config.toml
num_hidden_layers = 16
hidden_size = 448
n_experts = 40
experts_per_token = 4
d_expert = 64
d_shared_expert = 0
hidden_act = "swiglu"
moe_layers = [1, 2, 3, 4, 5, 6, 7, 8, 9, 10, 11, 12, 13, 14, 15]
router_score = "softmax"
normalize_top_k = true
routed_scale = 2.0
balance_loss = 0.00699
balance_bias = false
router_noise = 0.1
router_cosine_scale = 10.0
n_groups = 4
groups_per_token = 1
init_std_router = 0.0306
lr_router = 0.000403
vocab_size = 8192
norm = "rmsnorm"
norm_eps = 1e-05
tie_word_embeddings = false
optimizer = "adamw"
learning_rate = 0.00116
beta1 = 0.9
beta2 = 0.98
batch_tokens = 65536
max_seq_len = 1024
train_tokens = 506500000
max_steps = 7729
dataset = "wikipedia_en"
Below are experts of layer 10 (counted from 0) of a mixture-of-experts language model. Rows are named router (the router's row for the expert), gate (a neuron's input weights, with its number), up (a neuron's input weights, with its number), down (a neuron's output weights, with its number) and show model dimensions 0-63. Each number is 128 + 24 x the weight over its row's rms, rounded and kept within 0 to 255. Numbers have three digits each.
Before each expert's rows: "raises" lists some tokens whose logits its average output raises strongly, later layers aside; "gets" lists some tokens that make up at least twice as much of what it gets as of all text. This comes from a sample of Wikipedia text that the model never trained on. Tokens count by the router's weight.

# expert 9
raises: "ved", "h", "self", "hed", "lie", "bed"
gets: " the", ":", "/", " /", "z", " Al"
router:132087132136127145113092047149135147131113128179135129099135161135155149102170104122090077167153129138128086099119121109110182115121137141130130137146104115144160136143165121151128139119141129
gate0:095131127153171127122141133144116134172083141166131138099104135134110128123144141153141147155111105127148164148126154099132151080152161125059094127119156143092145091164123125134118139109129129
up0:068108163082118141163152116142157167134159118139123105150123140106137158168119060105096149185126078133121067108124146088129141118157122145132157115169099143145119118147196150107108117181118111
down0:105094108163108124141093111160138157142115106156139142152114162139082115141176119097127143168090087130155102124132148103148126116084107130146138131088102137166112117130115087139146135129112141
gate1:148161158158158113147099112111140126111151115132147166151133116143146130118118116097172155158141162144107135076132151119087155150154105126106153125116130078123116103137134170149156072137126151
up1:126157089106121139117131116163123131156120136117113119141119156124122144136157122108101125103124093091132159157114151117116139090125159110113102142128130140085067153120113162111134128116108138
down1:114138135128127100144121134158126148127172133155154151178124129109149139100164153193135133150110084160124150115140123136120112140143123136153166092110151124174115138115085138128105152135128123
gate2:136082163108102177118123145112098145110143117158142125141161092133140121148145087074150094132124131113110177115080117113102128149135100121140130127131137094175142126154129145156164145148148157
up2:156135138071194185108146112136102143102104112134139136124119141166119124122112150155087145129150126139119095108156101106091116157118107070164122156128155135126089101105140126113104144106117112
down2:086133115123115100093123147090149153127112161086130101168150130089133123181101117144121106168112141112124133139159149115167124124140119152133172121135159115120096140153125138095129190161142127
gate3:118159150124131152153086098169129123120132146137132139106095184146108118107171161123138132152127118134123122128128141141072127123172110151110137125176139168172161117145073120122116185130123108
up3:136152134150129115113098101107118134179084107113083108140138147153083124106152095143125141149119123118139147134103124105115128086175139092166158132137117182162129114136128104125109134121133142
down3:129111095112138101176074141108143117128077110170114171187101093162152157124143141128124119104127121144148140117133111160116154077147160136112116177093124128130111140116133127125137098135172134

# expert 19
raises: "n", "én", "iga", " of", "On", "He"
gets: ",", " of", "–", " 18", " United", " 0"
router:146079102118101133106120118117107088143167141167117128165096102137131127121128154127130117114129112114120107147132069147101124135146145125127138131114124156129130101089147115092119077134146120
gate0:109147125150164127124138112101146194112163153072136176144112142120110162186160161107157109127110134133157145110127110165160072138157111126128179139112138143127143105144115123101103149110148113
up0:136061172142133149106134120186148153098145156151119112124136132160114146151111143142142125165126158087125146117105159124115106170129170113118144149130134144116125190123132127167114128112119097
down0:106151085135110102120116108157099163139116135127109125161080118116159118147163106152125073191067101113147075139112134126117146114111182151169087142150118151127143179122110083152120118140121155
gate1:137152120121119127136090119147161118152126124133115117120157148146102095138108142128128108128110161110100174087073136094118094117120171129144077129132174113183120122183136104137117117150157160
up1:115136104122135155133121157132099079196161082111138122086134090142146091124126121101119106111146122133119147109159157129139105131067123132133149125078116134132090153089152138130090144117119172
down1:170131135147124087139117145097122138144134141121096097111165143140114130075149117108104126151143128089101097150149200160120120109092073115120139125143174094151117093115159120118132152088133110
gate2:138117135089099181154144137147136112121144127088192153126129145139089137110167124117105082094103133120095103131090138109139110133116139111113179104085125143160116121143134162142131141139148129
up2:127076109138148141141119105147141128146113151149101119131133148195120111129136095116132084139096172133133113140118159157149117102131114133106138137081097138175130089138121172120169102104117115
down2:131113132117149115142120167120116162143150140165167128078095138153122129084151146090151107095179115131119100103142100153142116158085144132134120173155128158140121150123113104155110109109134159
gate3:123124165114153120122140151102154132108196120108097107099138117099138101106097132096137114120147080130100092127112122148124142122127110108179162130151107134109102091141142147127111143117106140
up3:133160136128154167164151132121140184193122090143144122118151106166109121100110158107117115114142128093154128094133105102122131091138123130117143148106115117136114126103146134133113177160125143
down3:101125139155076111141127151110094110130131115129104130120114164160133141115157145132107105099139170153157110118118153118084126097078157148123111137113114116121160165164139133105113124119108148

# expert 28
raises: " emp", "ore", " Office"
gets: " a", " an", "  ", " (", "0", " one"
router:117128092149116159109117139175191100120165127104091084105126109161114156121110121129124160131088133134107155182194143102153117099166121107110129152149098101102108147121173156129132104134144177
gate0:130096113154128163098116157183112108118100143135137123077108125098117146105151106145138153132133161074153107119143090109118138157112162074108145114137128099102160163112146154097119129183117117
up0:073085129096128171114105102149103116130103127150109163099117093144122114101137171165143130113158179139143117107077098122103100165153100123153157127163133132135134127124124143092144135114154127
down0:151066137122114102121167136103156131102111127082104149114107149140165089094131136142089111121141130082107101103119158131132145146155136168110151078122111127090158130132121103131119113147150109
gate1:158108140119145125127120098142101077080111163149164181100121134107121143084141111091133105141108097119119136135154143100126096111109125142114102148129107101114107169126119099120138124110104097
up1:097138137137143091118112151130136122155135102108143121093130147131132149091141127133120116107143159136115075171156134145104139116160120136112143123113146157138135110154138089119087163118123147
down1:133128118125140095104163163096145137114160092153127114139108113147132119106100173174149116109086148094123111134121123131141127178133119117132147145108148136136121108159137149132135151141138131
gate2:169109131134149171105162124110127121147128120152137167117141117155077130119114126120124116099138185170120152126171113110116128105136104095153168129130135098140140118140157119083152123149119098
up2:124128132126166119151145170155122149161117100169127095110110146139120103104103092159159094140098140183111152101177129123112149130126140138118147150148134092186085123133140085120119150136116126
down2:147101108125121132167169136117107117109114144123128134141120180103129109058110120131114133170123180142111150134132158133128133121092124134140137144150116113168106154115148138106158127083113101
gate3:111122143128117156101127139128162130120149139143156102125108132132100112160133100137101128157135136145106129127215125084149153127136139102121112135115144150122116125122131151112107138128101147
up3:129109086109090167119089129188120117086120089125110088149151123087123094100117115131113115113108161140116144163147138130195178133076118156132126149128144160139154117110147163140151115149151165
down3:132125143152127127127109133146113107126124113108074156107139153099149117129149137109083153075136144109121096122138149120132128114126133164163158133135182128158179139120121147121149116164129111

# expert 3
raises: "li", "ly", "ets"
gets: " |", " was", "e", "er", "ver", "on"
router:095099123121172078131135157070098115104150147115092119126121155120102119183151096115088128148139169168122148137091163150145094120156154159108089126151135137105092079100107066135093097113096081
gate0:162093109123123145123075148105122099107141152182089156113127125117082165141129120110141114138132124153078128136125125125140108147179123095127140100133116122136146149177128128123132101090119143
up0:099087130148131148122105095139105108118146122180118108107137111128131121118147123127105151140149124147086101128100099141128108179115119070129090120128123143137173147074113126093088133111130063
down0:106136152165125121134123123127134126120159130108096129146161116123131157111142097109125134137144100129158126108119118077138143099104153181119133113118162134164134185122176124105114110157125132
gate1:158165123140130125106145160140165148095127140071139151142144092160133140131146128089129115109107169102111100152122095104157082122094181142137089129093097103160106092127130158077107106140149126
up1:129131138113038147139135137092091091182114129143117117090112106146073127110122094141107118130132146112133106106114109089125141164130113140150133157117192143154103106104144140119183129130120150
down1:159130113110127132110154133155129128159116098152158145113114088133115104191138104125108134117122153111110158104100119147110120145168122090140136145103147127164143125098112127137133121116180122
gate2:088122148131085097126178152131125133145155122106144113126193163110130123125113100080107170167068148137127145137174123129117124136120157113118099135083128106108106122124131136118131134134095106
up2:138102165135121111111126190147158061110118119161127101137156176131141085145148152164104099155134121110095169125132135124121092150113075096131120147133140140125120134144153131116127135110114115
down2:147161143102162162120117144156119119136143099159133140100096105144135125107118129148156135089148122151163094101121149134150114119130135159130107125116115123111114146138092170146107099160121153
gate3:125124137148130066138143164099128172122155125122142114071175149101090192120151131123134112109151140150154155107160172149110052140169171114150118155137140138131125114135170109111153118146098102
up3:111135135133121091138159135089116198096125082101124179109095143144122157131154121103104125140101137119167136120124097147169097144136117104137098171107119122129085137094174083123169101135081125
down3:119148144144128131129073185129094119105128108124135083126116161171116118102139119078114146135127113128155135116131109129154160151116134117116160141158134117131105148155052080142135137131148146

# expert 0
raises: "]", "iers", " honour", "ier"
gets: "s", "es", " in", " by", "ers", "ts"
router:123153136132135155171120161111146157127164127095125099119109100127152136130176147113200144126143162126112171103098089163126132126152089121117122085163130125147125143149133103092182123121101143
gate0:081186091104091112152132117124142100122163130141167147119141206141154143135130118106173130104127162150143142154137132101139114116098170119119067108151103139109095105161135131107141175092108139
up0:138126122135117143085111139127119113104125105137101159081127125156151097155070126127098113156101155151121130121168081131123131132118146157122136097184143140112108103141150145189103119144130114
down0:107094138158127144177138157125128123134159094078130101137111142130091135130145123137150153105078121137121123158130167109120155134133143174166128102097121139164101087113123151096120147119137130
gate1:143142136133103164128104169130111168147152124145143159146166108124121135153150134148144117158156135133119156112127163117128130131134133111163160119122173095172132126129134131122100132141122153
up1:120149156146137169129122112136145125126142128156097139106129089132144143131168124172171133126114155146170152123128112110133094125176138105170186140101107142118171129119139111152156129139115098
down1:127137142132140155115104120112113150130089123128101129106087100141139101147117130133090143120084108156169124128161127123128100100138114154079157101162144149126102122167141142177132119115118110
gate2:152134141124109135126119131137099134107107110158155093146147132085129118145171161134144155108131105122106140153123146129164140145118169139135149158140094092140123159088099124109132136149139155
up2:161114096097142110128138138122131125099146154133073146113133094150156082128141173122096130125168116156124085118102071151125107130147134114102136153124172151115122118130130129141092153133131100
down2:121149117087092149157155142090081099131099120099099108111149143146124090130115144140155114129099135070154104138062123167133142172114128152168133177146137178118144163135122126087140147105119094
gate3:112173125149136136144115125177106089143145087135122133116103114152123109141113124094154133125152162117141120137134093113122129170108131144122116063136115097126184117077111105129109076164156182
up3:144122078136107101066117078136109084104116107064136148121113123132131143151109180118082125124133120121110142158129169106105118107147122136171126135113105122162166138096084112154113132149133104
down3:083128118106107120166104130149142121087138109103150164154107145109102130161132127117137130107150119119113127115099117155132133157131111116125156133164091144137103114106076075165091138126121165

# expert 12
raises: "\n\n", " Following", " In", " When", " During", " Their"
gets: ".", ",", "\n", ";", "\"", " but"
router:139127122130108090125139153108148138113114136131111163119165155102126119112131156147132145145098109116133130166149138108112082133153107110134131072113171138103135131130100149069191134153108126
gate0:138133098118122074099122100109136162149085177142115157173122113128116108201097133108097144166153118145178114140145114130119175111113122081143128125174149088131156185164114123121123124107169133
up0:116126157103135183084112137119105080120149099152219122141143137086153083125146098100122130078120160098131121139102157113144102130143131131110136121120148122143125090127094117103135117114130164
down0:087147132151134154152110114144089123123094109188109125120176100134125110088081132119112140127138125133096167138101115115152130095124116104180134095121132146121118106158138162121158165172142128
gate1:155128093149117132153133155125107116158161124123122145154113146107102081127113193106107163136089120148138151168175135156136123118134127121139165094113115103080114149084135178134144131147135144
up1:117133113156127130139126155133119150127109139114161144146116090113133114090138094141115117106062126138113138156106124118083125131124070122084103121113134135177148161139119125129137110095097107
down1:132116132132125140106169124101154159117122137145078109154137111110148147139154095097118127131137104129093164148098102095146128117117099134112113114136119157153115091090150103088187146129139137
gate2:132119122147158098174140125128116130137173110093161141141119110112142112126123148155134148164120101157120107117136130082154126141127128090107090143169119122131111139064136116190101118114128160
up2:164128125165161073159123122152129122138154132089101160119152132101155101147155119133115136121153098086133126088099116112135139140125143066107073109148149055156131113097138132165135147128148113
down2:135128132125150130129124119129111121142118138131141149109118107121137154155100107159087110125149153130163118136107097173117096122121147122131122155127145087142104139131081140120184110086107103
gate3:088101089142151106166124111129131165113112110112128151092127131143151084121153130110152119104170177100135180151147150157082116150109132153119103106132131132077166080108130150068158111199104146
up3:092107147153144129130116135133128132122086141125164158128111082117142127173172164122115147119152159146147140136132113123117069157106128144142079112114130077104147087130115111092145160138137119
down3:117077142149112098152139120094121102135112132140167141128136090111121127102135165141108145159152148147187128112114142140151103106157154153148120150153150118123119145140104151136176134136170120